Below are experts of layer 4 (counted from 0) of a mixture-of-experts language model. Rows are named router (the router's row for the expert), gate (a neuron's input weights, with its number), up (a neuron's input weights, with its number), down (a neuron's output weights, with its number) and show model dimensions 64-127. Each number is 128 + 32 x the weight over its row's rms, rounded and kept within 0 to 255. Numbers have three digits each.
Before each expert's rows: "comes after" lists some tokens at least twice as common just before its tokens as in all text. This comes from a sample of Wikipedia text that the model never trained on. Tokens count by the router's weight.

# expert 3
comes after: "\n", " 201", " 200", " J", " Geor", " 202"
router:131118100093075122133115113154175122124162110164097116082114149075116084152066128151104153146110142115141125159105124098160046157114055173147103116148103084142138090100121053157111103158129163
gate0:136117153079127139146157139136101155075095180120157153124172091160147115117082080104113098116179168097165159122130101090103061128119171178082101101101126096137131110175139096101087098116133126
up0:102117128125166113099138087121091065144099127105170110155113152123129089138190142123126131174164094150132123073143125181133205159093127130120143116138160137144115178133137152126169128077152130
down0:126032071128145125167138086150054163133099135138145107146152187085135099164056105099121121113150118116177202146089124134131104123115133166071120080136150112153165102172117132128092180089120140
gate1:143077103116079128122152133125147124159125139123097147150114119065104123123128202116153079164197107106164113130144093142062154120098082205144190140113128106082174157149136161124130126185095161
up1:111149136150182074134126122129075126119127091155150107127143190096113154111106070123158154106108171130079178177179156106089113093121082049139130169135183086133130143160152092114114123201142098
down1:110115116181107144100122082130115130220130140104135177079123121054092182131137120135126138201115088114146132110127142167109114099098151148129095132119104134123130143152144195118139165183190140
gate2:153160120125078090186119161145145093143091139096096147078164095141181178138082144135133127097139169173139087090142201110114138167066079116153151122090139132138108153136130158120144122121129125
up2:130145144138166112141150125105150136055159119090146083151121075149106133153048125151139152128105079132109168132114058103184097099160145167129143112138076153122105133107181145161169142154168127
down2:158159110118107103151196171139070126173147192169112209108153093113138134173113151127105099157142135186144142130124141104147193152157168111146158136127157172121102150130094169129125199106107122
gate3:091189169164173086149117130155162158129165163097170175129145169131050131112146129098154109115094144133111146141127095103108156123084065101154113188119118129094100122135205154098092123123093122
up3:091120126079128108119133117110151104094082157139107106189134124105128127155112165170048099137081105112089145172200143111117136113112184064070134098099107112126169112154152130191125096111091136
down3:104070170048135184122137133121170082071126080145102136058078169126166138173054128095079139139168137116146115148116070123137060130133146172188164147073132164133123050135173188151122125127154109
gate4:172152110166159134149185183083083187080144140126125159174161095135141089134089115160085100066144152144130161181197087133080180070142094113166138161166117146123142144146124107155100118131159143
up4:182118171116066084184121188100108119148128071130139059093132114123043135138141162135161151103139173099063153110093056166151096135082165122120102124097091071109089137182151106089140126108099114
down4:146087155089133154118050142115071132127111154138132170127162188146193193141096148177148155114138107140153155145153124097109120115061122099142140155083148157120154090100049140160089145099165124
gate5:158163115133166160105152111100102175095132137120101101135151172121124114108173124177121132160148187087073164178122170167116123177172128168131095161165139020152141135092131103152129112141147153
up5:106152064091130152136147140110087074101134154088107114105114144159163123164175149094122126146086150148124129090106169135173097157160098128185191141109072049122108145145112159134122100114138105
down5:061156154096142113096087133168187126076139112126164116118133172051076107104120070069136142138089149189126134056125139152170109169136118145139146139162127168149122130077152152124140126131121159
gate6:061206167112129110128110173159209141142132106106114096146140132108109132067048145106084122214140132069095130115159113089178098147147120146149160103147129055098149124122079157145098139089166084
up6:076230113132099054195143132092140149154124123106132142102161135137125157125062129095113147148142201108081079118087072119145146108148134094157148131118208168094086101136103165129136111124183117
down6:158106143132161146057155114108098102089079116124123098166087120142043107039212091177131121119189124124143129152133108109145190112180186115143160106155073154169169119101092131074139087160132154
gate7:051120057131063101134111177163118108200114143159103134096154072186168131168105146115138140081185085137138052106151100119097136119091158074137141128150167161082145097138073066156164116124143172
up7:168118131145174116090157087103169097108105094136122094115118180137160127085129093080101175135127102108098133084149171091100165163099103160151137094134102156167120173123090221212106115144150107
down7:114091104133094067150113130108165106174113168097097188068087142063154168204155126129143159108116109097156139143126161161123060153163112051153130098111088101204089098126130142184159122120134136

# expert 5
comes after: "ed", " of", " in", "s", "ing", " to"
router:155124102179114096115104109158130123131170130128175182094170168140195136117129122135209090127132064126143119063113135103140150131148118177112107112111089135150116185071144088123080138103147144
gate0:146119139086133112210143175133101131107180111109122157157153071089095194069123121194150123084163094126179114139135127152073117129125162186097127135104130165119169133133126094085174160125126133
up0:088124149110140124127112136122183048167162113143061116144126141108169133064147144125085139128103139117168111070155112162131075150020092136149129092190121107125080156110160178159191186177159122
down0:109121123138100116158173107151059162143136134113158140168143090149132116145125134125219138157129160140124108184160105169100168108126137130116167201050123158137170092123158115072136120101062117
gate1:150141160142153131134144176125084157177144123095166202126162143167106126173086172124127077162067119163163067121124121170151164147120156142167149074231151110143078135113126163089159073108184114
up1:151123114166160124151124111115097203173090112142146138119116150141147121161128109036117141118144083122125122221109166140136136133158014136130113068130117143160136141078139112150135132136113139
down1:098118146086089143135054134077120114153174166104142108124089104101175125113125088107105027091127121137165148114117090113130168101110163145117126127139058083181166133128150051110143087130139162
gate2:155154129090105136127115155063099143123154115060141146106101129114155087151191125134144172122063134150102132102122174160112095114095082128108061165119144155112111174126118029157166142095124126
up2:135130118104130200117198096128151103134129123130090159162126102147107152079059148087066098138174145102154119165126127116118205141150130176129155129110129065130119066160151143152130128131109144
down2:131135168135198063062190154187123150124162156134149102109109132135169087206128143134128128168093168124136142168145123133178126087094131077117138105165141140138075130131091115111119124138144072
gate3:096093174144127144151143125124108095083107109108101168141161117084154122148206121126152072096132151186112091149163161095170133170179154166112204110135116101189175139140112170143196141123082135
up3:128070124122064159160129140151151163124117124102101155099177149124083093146117124154153082121177133147141080089089091121138046124144116137059161139061091145146115115168119101140144163156136155
down3:153167091087087119127120138129126096108088140082167084134108139244178164118132125151133174126114134149155198171131107122130150140072094109176105134138164106060129130124148166139080147130150120
gate4:172116171075131087140137154164121167166106126160120139108116164122074131098167120130164147146118127113092153035109188100130097103100124095145088166137085085163121146152103204161126131157119160
up4:118114081095062123082107138135030104135123099120159101096153144175116121111124161128136129163116086112129121166189126169187087147146191142213101136074114091066133121147106124139115100119150170
down4:107150130125107147210105128169156134122118138115100123157096101118161152157159080117141129069127129147113166086098125148128103178149083161086150133141075115169167135116122095095195136183110104
gate5:093148102105135170064164155132147124124146209185094120104100120088106073139118093147080162173118185087114143142082119086135138148153133104113095111143121090158112103120160158088103048161154172
up5:185131135128122061102125102185152138136104078126103173109157162149193159074133174109075127078129079153090134128150115155195133115178069097138165136145135098095176111101116113149095171109207114
down5:113120161176119111155111123117060164154116121153077136154155141061178114140130160120125134115168125138126098140130070095081222118083101129136133105074170145161161059137170069115122163110104125
gate6:190142115125129143109128122192171095117084157072144126156135077160195128111148142134093121109112134104132100115161113135105126126127092155123109117194105093074157165122132141078026053137128182
up6:153093083119125101148173157180147080118095167149136114152096128109171120127098128112122076091132127131176081113119120089120140120089110165141146130194151085104137101132189112099029096158156163
down6:087127149123182144079136125103113168095104131092129185171167191119073112170137160129152092140094085126150140109107128126148169138159163112170078184131129159130103128073139117083150223106081093
gate7:176152155165126148188108143141112156090117135120185147119142117122122142092141125151148080179045129126114105127184146109146131080099085159096095113133184117160149145087128153051097076141125176
up7:089169086152175112151097070130104140181114103108208065149196112130154174127169131096182091085116173118143128127083160133112080167151125151121141189125172090109124160078162137092124102051096135
down7:185114087146099128070144115116093115126168139128083092184147189142168141148152089110142125106159139094106116131075110125110164147174165102084086105129115133123134176113166146153117150175166162

# expert 7
comes after: "-", " the", " of", ":", " and", "."
router:122188160101074071241145153102155097113130145146161146120107131121133108096160138103164134170129175129102138172141109144126119121151234108071098147108161118094175162159139136112121132114126131
gate0:176160150145091138141208139183143117101112100149163115103157098137118055158157134094160131134169162146053134171091145117110126148171120143093173127150154116104158127160111163098122152098201093
up0:133143126104158113150039105105140126129099137190122164094136136077149157072059126164122127140149130118137146139105097133135123089092175137149116147116112153098096154107148144076140083139125134
down0:144158119175098092091209171120148108126125126087111089136115106166126112178147116119155110128146157133077106106119132075107130175178132130105141168134138093167200126177110163153133130126131112
gate1:124105202142177174166085108045105135146103155146137132066109112124124130120134106135119123068125112099174088122094067135095141127112173134118079136166119093074077150164100154095108137141135093
up1:138107138119121154117103129147161090134136117114120134169128105087131129157123081134056118108175115067151077107172088141134121099129176167089055139162133157107070128134143060095047111160078121
down1:123132141102157132046156116158135162131174130075063113177141146155133156126186119124150094097147091158122133135084161130100081094102086144101138182131172144096153149160125108084114144167108129
gate2:185107186160096178154146126155176109149068151151112195153129169118125139130159154185176128130112123128137090117170082105132136191165116084075145100146111096163170165103153143176092092138180145
up2:057125179116117143138188101100148128187147094138083217146125112122110142090136151168100122134105192139142107142157144072114144167136114157083140146161147109115106134063116122151160042108157134
down2:064152120156134105082188109139162152096143108115148059074141093110052132109131084104127111153163095092154164088087137147160137107128099163158088134141170130110145105185101193106121183114099119
gate3:186117181085171122160093148168120124099130107195111123079117157116115091092100094119111095108107045053184134134164178130134137077181130148109127117114108127105156088122144099144128061166143117
up3:081136128194096073056137096164167075104086155115112180096081140107105111145120182110115108142135091075156145124124121128132105085066138142126108134145171146088124045112123138128110113106109138
down3:116132132125129123107139138123137125125157135111103161158121152144102098061117130156147098151062096077161173121181179178115107106124151107079167168067139121098147154175096092100108051192177162
gate4:137156064137096120161118165138138127085095092128127094120186140086156098148113175104148110188107117110125125151125099116165153090160141143091084126107144126114125145163146122101107124101113107
up4:136132163138141164149081123157168077139096115113088100159153172102185099162130150116162174128099115176189103129182150118153119125165154152119103168173063207187097129163171134110140170117141121
down4:127124089165125096109171190121078191133153096165143152104110135114049139106123127103102107113172115128086109116097109127119134104068086125140132097060204086124140169197085072147131098122140112
gate5:121140114149100137169174179097143074101133065127143158060202175123113187127172111160147127195158138138127114168158129165140105150094099079114153195137150146092105164138130119087111152195124060
up5:138145098123113144112139120049129154181118097150138185095132126154063156188122149138140110116209114159168083135176134107076050083116139116142112151119168192089077113105151109129149098151087144
down5:093195116126109120129087076140129158197119142136112164138141081118110093142124144103101106134147106209155094109109089124097121114127139180186126137127141141103103087116142135124156119078135209
gate6:075099110161154127113064106108091122139153129108121146216124105112117146138124103087118122105066105146161116137174099087150136094104122089173158153179084184123115086190094176132135161157113126
up6:144105096139134148082126116151148144092097164144151130181112118119188133174131128186143090029131134151118186104101106105092098105093105067144136086150141157106147100092110183080146213112149167
down6:118098111172108133130068093091098107112156097078087139176151133109126090071128109104089102143074123126138102153113142131170123137191153105205112145187068105085061114128136134100106108156164089
gate7:140141166098098082120141145155093114169145112102151170195163126168090128093130115184087112169125109156160125147087126196151163145172158141148153178185133115131104139169085151063083165136112124
up7:140151128146131122131129135147048136148178145154187172173158101206127091110161184168132100140104097125109142138064121134189186125092156095132143126172122117127148096126090207132169142161074169
down7:161123105189160126153089110139157165073165148134116173143111117151120116116141173118131111129185159073116123147159098105132157093145107140155126056140097175145158136150149101134139101158189164

# expert 2
comes after: " |", "|", "3", "1", " 3", "4"
router:109106167143179118092068095077082142130137148139106125151129088119069108055177138146154099110128100156098113183099083125120131135088168134080126120162112179121142114159073089109095182063115126
gate0:115095125121147190082162136127100120065173146125091177127121120112116096089083073157052106064120171190102126132103153102144108162110151078116110112055138118098086145082136169109115162167122176
up0:096130107133127114101108148113142086144164181109148137143137113120137112188131148132135130115158149050067131088151157171108158111118089125162061104080140143154129117140130094101121157086143143
down0:148182129116137150182165115153128122126140099122091060090100147122112149082117044138130143137136114132178112145119114089138134137095139116082214185167161148150092161137109168187142122135140146
gate1:146133102083172164133131085067124105115158135180122140095104153201107104193161103148109098126193138141102103092157115106125128080067126119128144133094149113130152123155115187128145089092055137
up1:139094126189110132046135137105076088089151193168166099090209125070149104155165173080125075164163044057162091106127077134157134142119111074155166130121127150137130121098201157128129147078105105
down1:095086141156111023146168108063116152109159116137176147229127118091148143126180157055160122158123119147110129174072102129140194145077127121145135078144133089144086155091128171161112089050102134
gate2:084039077115147072098201147141123174137173101069092133022151113131120124114183134129060097094117139111115115174144152093126145192135194141061105114141159149159125080124167143135113129080085158
up2:083068110061120103186138112158127195125167099082122099139118134105117137140132130168177121095085116140099154154144141159099138092127160108160090135122139134170113142145130168141166106048115179
down2:116156165147176151087149207108128104162067128141156116140154135115090140103148137082134102154142126130157120095133081107138104128117101152107161147149122125039146170076093156158086143107132102
gate3:121159144166134182117127128121178091108226107132081096077140133181128123124111093137050139098082140143094073129114102161075128161155181156092159161129119156129108108122125098136149099118101124
up3:141106178150109146141032205175143108146175147134120126153167064137180147163093194095115158131129135158127157130071122185149071145109176141117099085161132133162107162165077158150114053105149148
down3:182148086102176152214149137087131158158110110166115151168160136118134103096161128111137157163173176160115112139175125104155164177101056130145125151121136122154099100096156077128133203065148174
gate4:108130127120103138126109129090163151113142099045110110125146112164179140066100193131112108090138157132119195152074119149153131140086126133162136106162155098141096129113140144142024143085134135
up4:140178118154135134147139181187171181127106101157149128130120122108120121198184150141081114092103136134134119130140150148095158088195109117112091079172068127160204058122134093157118134138100217
down4:170087139087144069091130075153108113167131145099127132136113153160101153142089131165174142098134103111175161098087115079083115127130152140162119141105138136109010121131096089097122142088097140
gate5:166147137142073122105109173151120139155143138174134068153168097124161096086114176137134118163089089107211169137111103078098109140109110106068032181087124128075110152123174158093063129095142077
up5:114134186124119112096149129132131108138133117074149082111186150164117150111090104087196202112172153188197129078063132148164145115124168118157140047136121147080099148132208122114103088203153116
down5:162105112179068115104170104122162135145079233134113111169155123133159084089137173106126026100124122102155101150126103119123167130093144122097167181089143122113122113133129164092106135114079185
gate6:147100123169122125076142091126177078117142118118094145142108144138122070097102151073152111021154138100095118156126066161186101124098079094145118128063136192083106160142175121060140135140159114
up6:076113157081126139170077116140071157138144166088163156154143166212095176148146081096194118191193140150158155141182098091139148149119149103127120093158198138118122179147128095154076146124113109
down6:133131124150130103120180111095167115146170107199147112101113074118170044133103179142138070130109137149095176153133105173116141165078100136090134136117143221125146131116179130139151132121146098
gate7:162065103085115106135114103113116091083122147145131176150141132116100149157098129098154125132157075163099109184120139086098097085115188166089157096101064132108094085152193122096121127127114099
up7:140128168166154140091121170143140120079075108082133198093105168155130138077132150112110124122090144151077125136134156127126104105144147156092178166166134113154138111161215120119116082128154172
down7:129148141128132138095121105140129133155199114139099180162108156161108138111134151082148136097136120127153176128190146177139170123156087125107148165105122117119078085076155132144134144053137129

# expert 4
comes after: " ", "\n", " 0", " 1", " —", ")"
router:164107145140200112133134139171140120177176163169159139172154110101157187114126101081196104176152102125144143154120173118100124126131066056158115149118153044151162101144179137156143120117148075
gate0:121085135141174089123114108170087107167182134151128190145161084110106122051101080137091090107107135127151096197108066072101141127087129108110150157073110116135165155183091141162099116107099100
up0:112149112124102214109125117160114136108106064153114119141090147073156133118145134152080138091110144098161046115103129125165118165127108162151159134126141139088096158077136174116114194194131063
down0:147179126106122093107168133152080143173135128132108104161113136105134123118152161132160062148101144169105111139114129063133153116146119146119185168088097138115166129204132159127063091162070111
gate1:159041132111121134130151116206145079155088063103129167120076089123120174122133112133165139154168149105173077140123112082106112107180068133089111125150133084112164124098136164138144081157105111
up1:220084108120172107145147151154136120132088118111110184142107086095109119085136170130188128135167120116179103091126129140074092116121083159112115184105109128048123103106107147143140089179061149
down1:097183108120121071143093169132121166134186184131131098077126112186071125089131109117130089190105096134136149100090121076147142111161113072079036112172105188202111129100124127126120129139113131
gate2:151069171126154127129095173122177103167178133134089124106129118144172142128119104084168166094111087160134068110134124143110104096143184163106107119106167114130113166128098079103124138166073193
up2:122174100139154143065139113081140157071148089152120104186114108117108099146109100146065119099099193152159137145164184138085173142100137080123194178101159188166147076155077208149142160168138104
down2:101143123120103122164026125150105147114193111158180140093159205133147040058137132079170135173111124123159118125123106165163116133094128108192122149135092149123110142062127182131138118084129106
gate3:113158210105215090116129151135192116141124102064146154150167076139145139167143128101121147120095162092102128136142109102122136109110132122166129146151142086128185204177135138131063041157122146
up3:124141132117194176146094101177078118145202182109159140133105179108093104121158154060098070116187136101135151138135109180078145131110162186151158150120104110126141120138136073113171115130114127
down3:107205174112123134094116143090150114115095087117111124106133117112165162114131131132166135106112164141116111137152168102162113061091118128146107125109099090183161097143119073143158147116145161
gate4:141198102154098091133120141153135123103045113117147130099100103177151082138099125158147171107143148084187114131090175155131094088145115045150071113152121116133145151152172176141085161124178165
up4:118135135125129169134212177111133111149188104089110123185161183128056127160149161163125144114111135097170117183144178144145118139153147160089118134123112179200049099048138095133139184154131143
down4:140116161090115120129125149116130124104083126155114136141111069144123049116130122148084117081077103123194145157150088098135170162167103131115175107134096130091117073106092060118121132150138102
gate5:096172117079161108137113109114111139172170132108143131096144146133162133095076071143164163166097099120141105103059122167102065146111170149129102111066159141144119118120112104119073119083110139
up5:082135135089183092093134083131184170119195188147102089184104106165089105170158154145145157127110092160050109115148122124128038162110175156126140093117092107082138143124042173080130110093077122
down5:172121130148123155133176150144086132130035110124134171143144125125177161091176106120125136095119136121176156116122132122142225131139124125134166160081140139153107101139146157109185134173114167
gate6:119130144109192150101084100114151105092089132146103092150140123176136082125137075116071104140134137108117138090120124095136177138147157171082078081156092073096188121133112137124147138100116163
up6:127126137109113125154104115155102207122110163107045083124138112148135049149129146189125145143141104155122157150104165088147112096111104102122085208088121131134127110099217096127101137110128110
down6:178158072140175121122168151120145131096105114157208132119140180131091162065130143098125135165079125090120137082221108133191149138070114175133121089133148122130174094173053123111153156123087092
gate7:169120088122153118088139093173140101183119166080116134059168161193109116128165111143092144132147163194119108090109141114086113113155119123160130153177136121067120131170165147125196109133207103
up7:047110131135145149118114153084142136134112111090107131119135106127188148139169118119185095068157146159121127147099115152082192152127128200130116147130059187111149121135108133109156128123049192
down7:086116105135133165156127133070146104083102131178142148150167164117134125102119112159124157095127099166134144156170148159133180175122102186102142108064131117142053135146122148093094204104113128

# expert 1
comes after: " M", " C", " m", " c", " v", " T"
router:123122132080117148113169135118119103117137171135059082186114109130137186053184111129156106102167143139098158146134127169117152164150119095092109119109215106129126108144131200133168128143124126
gate0:119139175180188116145113133107101114135128098083104136106133125117140134086151151089103150146108171105118113186092154091154169137154150114142083149148158096104172077077119189131103124118203074
up0:180142097118113061096120164116095174184220097139110145137134071152153096110073126094066119152155132092164148120119081136142151049120126158170128118120130140120177137168127128155134103113066115
down0:043117132154119174177101148166143068070091123100096159075129167093117179136131145098161130131066167107120107129198100144053113137128144093164127176142135106119120125120177155076141172121162152
gate1:170069131165101126123114107143060122185088185136104112150122149114149139093121111154096054171174146185129160191128102099138133102137105098166165148087137102160028046099174122148094144086126126
up1:122103155133187153141136163169090095129157188136096145113050162135146118065095084162134074137154151203102123104099064145092120160124119158107105192143158070150119108090120133131137122102208104
down1:098181116125101102156133139087130075077154123164137052099117042114174143190180171105144146189116118125127138145106108122077167166143075175105143129154174171116151138196062167098120181088104142
gate2:141123109159043169196175096203103137169119163128098076144115124150145145123094136190140112107088142130095143116116149095140055105120120113098160147126153123138172118201185144178102117216121144
up2:147097173124149114161125113172097168183103129144116129150110112141155132143175137157085125147177117143072123139181125150134176149100127114140161125144092202127136171128148098202135145143130168
down2:100121148171111129153090153199196086075160129140137097136113153123101150177131131136135147133146106100154131121140087139079159102195177162148144113151128085160071135089079092123133146128121120
gate3:112083124152155121119128084127136064159214166155142126115146144087135138084117161154068120201103144095131159112107143143089108143103086122117173181122137142155118151148139180162074120144145070
up3:193079118120107071132129137092103110114150115107094168113154099113107089127136116051147138072097153210112054191157135084141126094139139151142124177096118125117125092124076140112145096107140096
down3:139175105128128137132197121160090079136214115148070132193063112153110134123107134124142092200180095087097153116078145141084127167156089114159104087093159101135103180169116162174105135165153112
gate4:102125186086101102137114176152074117125193073071088178108088121157193131124116136159148137141110121116177100105080102190133158171135124152102163170107149083079124092156144167131163133134123108
up4:097065138095111106165140093127149060110142151163066116137139097121103078111109112083137081133122092130145117152143150133125162130092146105072117158091166168099120194159110102169143157145113119
down4:139179114177118119130141153116115106089126135129212120092170143113138101064148188163081090132087171119132160138096113140162102133152153154207140111162066145071106107075175165113107079136138114
gate5:131147092116104139130118108111126148133126078137150225149175179167196119119130098114083111096166121143151096149211141158095198114130146085175175132125080172180168117107118144105124122140110101
up5:115144133183100157167127100095163171137109102145122126110152136085172144103122124122121024151089121139069093171145121101067119182162159141129092092082141078122096105097189102141141119123154113
down5:150149106142077106132181067125150082102111150117097120144083122142088111099153125112117146114153162052070109160047103157132108185149146102123094092126127107171103103148230167127105123078108120
gate6:129060153072143121062125104086119099154066126148156171073154117066149130111142139143141114093148188154125093109137153184103162134096171124108100153112122150135117122151184139136118137102103111
up6:140174178070135057055061153076151162111122110142124081166151085134123086191125189143095114114167112142093108197185071090076130141177136086186125131079155150174118171135137142166120152141043139
down6:137095088150122200122197072136132154155090079068114181128127156175123138101115127204098149186145116184158163102080132167179136196120176168083137146162073145171142101136117090135088149123134093
gate7:133168127190143102078131088153140122101133095125099185149171103113161134120177094197126143139163114171181082090131111078141097156093095138127143186079129109101115099148151102185116156110096147
up7:113185131152107132130115097146179103162113124080185160156151165172152162112144186135115073138135141105146092127092141075175211072068117097104143093145132138181164167102143191114130158134174177
down7:150131093117115091155091109131114117126153143089088202097100136177054125112125125126158136097132119142178139120189175122127106145122124171168131148129149137060084129155106112153140150153121093

# expert 10
comes after: "\n", " |", " F", " f", " B", " N"
router:096220105130133087109130134098167100105133143078084151103117120103179128180070127118069111154152147130093111099110132098079123151119158144128151107131165147046139158155063172102163112087176138
gate0:095164074119136121144154139084154148134120119124125065187152154110090153158126187121117081167090104191121172078184125151121182147077168176114069078168129107129128136091050126112081192098113093
up0:135101066160074072148076135166151092053113143176115107165105108091117126106112143145186116128085083159126164137159094098080103111128123133096150123093175139137148121105171109106056148152109144
down0:073146137086145147083170099109081113129170147060137070134116173127089112121165142170109112111084202120085065134099110189164085150113150050135106158162153133134153121068116140152141097164132103
gate1:104130133101151134126162107097111063094128125151105215131127149144142124123082131203130079056106136136103122119140080135100088147116173093087142096112158137120139095101062136150170073103085155
up1:085138117171135139106141119111057110111149133086103082103149175137177151126160123170123100179077144171155179172124145108084148154145124065089159191153088118169167094149109180121173107142111131
down1:096120137102093177072062165159148133115105086122133073127133144157109116103103135108139136107116173128088066133092061096197139190133190075144148120150085120107134171088146068162088123102081141
gate2:058109031156126128078147125060142080117114087108125080134091136134143145138107156164169098140107151131162199128119118120116116123098093104155106147080203122079157152098151185133128202093106105
up2:129143055132197144078078103130177143126120140086121116117129076085117157184089120191081130117117113096159138151157157108133177077134140118151068101135135118147133096107107150113151092116143116
down2:159121192168098127202153098142173167084146154146147157125144160098104128115197126121107083126117152109141153141112159152135109116138111118160170144105153125149128125109104069135137070110111137
gate3:065104160175170172126182104139068101056096128092194123131153170102185129128112175127144121130115146139184116060152170137109115080149163139124144113073191155160067129199217115098138116114135144
up3:101141084110134136140100180183091139177160097195116131124117091106128177095208117125113151111076166120130096178189112210118118126165131156133161144123125079143149150152109142167159118114139099
down3:094157157181207097132136082131153154104164136140131112103146175114152121135104192060163091120097100133072130088139160200112099107093157097112080111140181126089153165079136146064090096175145159
gate4:178084161172066140199098123143119090129134111102177189134087124110145134182130118132113172149133103118136152143124085150130112127081177124059123132095178133053153109088105196099106135144143147
up4:071103148123119105096126146136178124147122131108166120124206130117066121142108053191092145154184124154132077098067125216086128139116155142168060122115145160136174120094182126091104154141131088
down4:138163170126136154174078153156139143117161069189120146171112076107167079127084146132114086115089164095123174141136125122105125137102105050127146132122148173195116137191121125171108189143086138
gate5:191110127133089096096138112041131123087149145179071099133050164165103176137094108199113142128192148152138132146108107157124109129102168132113117101179160116169140151161060090155182123123118115
up5:082130125136137121144123090161161143099216109140138173139147149114087139102127162093159082148173146144129130144064093182129127128152100167152136130152114133124158135145121147144137107155187125
down5:073065110077124098148119139101137140147094132174143063107124114114129172086163094136055151113146168165087105114145117157133135176104141112129141083080132036163111147153128111098130116145119072
gate6:157122145160082170162116121056099121158149142092069152118086116109150086132154130164120160117069095066103117108158103118131076093107177138044129097140167076139102150123170122138056117129121091
up6:133061124127157139124126110119143135142106176096078080139077168110085098168163160118162146094090101085177133148173068094124091124152165181123121131074131149156116157145143173175102146121111107
down6:161134124099107164109105129142156110122157162127129099123141144137099102110157136132128121110154171151181087066090086162097152152154187147183106116103091209138104200167137143108064208137148142
gate7:147078124085116150205142152133068173138139079134131106164113077127121094139167136148168074169143154163102137055142055105102108165152113111073162140103101111095121141208118086163114131184117109
up7:106122054111129205159147116137114131169117152117132179103161154103130112143098158104164146131141123111131088096145140155152109192170169101150154119162128123165127109087139192140102164085143141
down7:121165142081070123097116198134137134130086139096137095110097086153083098132132146147203112130187120108124156156131102137150122109092148155188126143093083100043093100184165111087131118200113083

# expert 9
comes after: " L", " R", "l", " l", " J", " H"
router:197123138120136141101103110114131167108059169099144079151130145143123075140073181140099150172073168082146116122130136131169190039169142145117138151108140109074105143127112174165069039136107142
gate0:146085135154118124185146122128142115141132131128123125097117075115192150085144079197173145224129092122128100099121199141126164111117145184146121137095104175129128138099078216137162088117169179
up0:132095154161101158179120089098195055177072161211145115109114119074162148135130194161179068162097147122129142100126153103080141152080104139119113123118154198134108137100133185158126065170092128
down0:183128096149161142124122136108111140183134116116085127124173136155189146081088056142112154116109128155108173075098122171148142143154155083074169129108197121108144107190085135133113145126139133
gate1:177119118114074104083157088156147131093149161141133130171090153097150125104154160157201116062162058044105111192101086117119131131148110150048144131087146099163123125125106081145156144047113147
up1:127116130089178154099100121154117143121132098125124115139091141143091129068184121105077162108088134164144145074147094108117136175065129174100079144084151100091087161100140132141075169117110150
down1:129123120206125114182178101097079108148115088170176149118133123081117160127094126142105088149113163160093093180111106144107122050103148105171119155151119122048147180174129090093116065105150089
gate2:116191113076182151139091139102120133122131172127113061130092126188150136112074178156121116188148107097143171068143105145176118088139129105112111125204112102172088162120189179162117157092109103
up2:079136150141048153057170124102103101119144125137086142126134123143103146144168132062118122065146142126155177168162113121130126099123124104192072166118110100092153081058112085113225134128094127
down2:138145089124115188191124088133128142130053136189128130127109126148137072135144101123110138150084153148144096086145082142062179148113135119154134094143102134077088140168122115097088165156138059
gate3:145106202156078115102042095072145149206124096208101156109167114135138105147129122108100082157132158139074159133089118123173088101111135097205101148136174120139089107186157142180145134109113196
up3:185100045193090202120189093170149111128109128075097080179125184102102153159124112153116162104157106115177168164115159141161092109096125134140107090150184142138087081121134149092199108176148186
down3:073159169195162097142163135119126105104100154103172160117155134185112154092122141166120182132106154094084094137072133124136150196169128152104141140059095101126121136102081136185110175141072092
gate4:140139179188152094133171171111102172170130219086120118093126108175150140140177121146085136101098128132185141112188141116127168089155189145097159117147086131126174142114195091167117121146127147
up4:147178101045136157162131155181143123175111174138079111165132142075127136109138068120144104076129171134106124148146137128120104115142140075121075158156155085067052112058158152122178146184135122
down4:126067095133140145148149099123132139043152069122104156128154158150151117072157123116096164181127121145122097100123103116104166148125124106117134019091064103191174139174121087152062177076160157
gate5:139123157097154105152104132162120103151144133127110101102158105142172095134108091145091097137149122147159120135110141124120185153195131119127097154138104055194041142116122189137186168115080148
up5:065098115075180184089111130139107085096104142095178175157080098141170210122106078097088101105163089166113144116106147134116116115045146092124132168156129168145090117140143106131110103145171123
down5:208148147178127152145095131123131170120153188079153101084163115131126095156147151159147146179120099083135101132133113131113152178209152184121064111100170082100154124179150140108131129148106107
gate6:171115161163093201111114149088151101086134161045142077128115103095139125132191139157178145166068124134153140149152143161128144070131151104136157166142124083182120117174147179140161127142143115
up6:152068151099075036148127176143142207139155106174093211162111126147094166131171169120084143119127132172187141098106060136153162169135112159131155134141122139127144149114150088099116177137153092
down6:147154074129171107092075114159111116123160147085135102120138117124138140194110089217167157193125107149104075108070175137102114100124128045146078133105117145103075070128166164201107124187137089
gate7:051129154079136062156130107174121147165177147151168073143143095126136131162077139140206125130106101113170080129070124120161164080132159126127098172161087121132111138111109111183126190133143120
up7:141152180151188141160118160174116163087114210120123100160089124148087131144053095183172121172125112116139090135120109150224076162163091140088076130133143123143137168146158140076094086134128110
down7:139158140161082159118207147122130125187112100148153158091143171102098141126113163147038092165124071133177144099084182124146167200171094095112087147079084122121082112104079115133136124105143077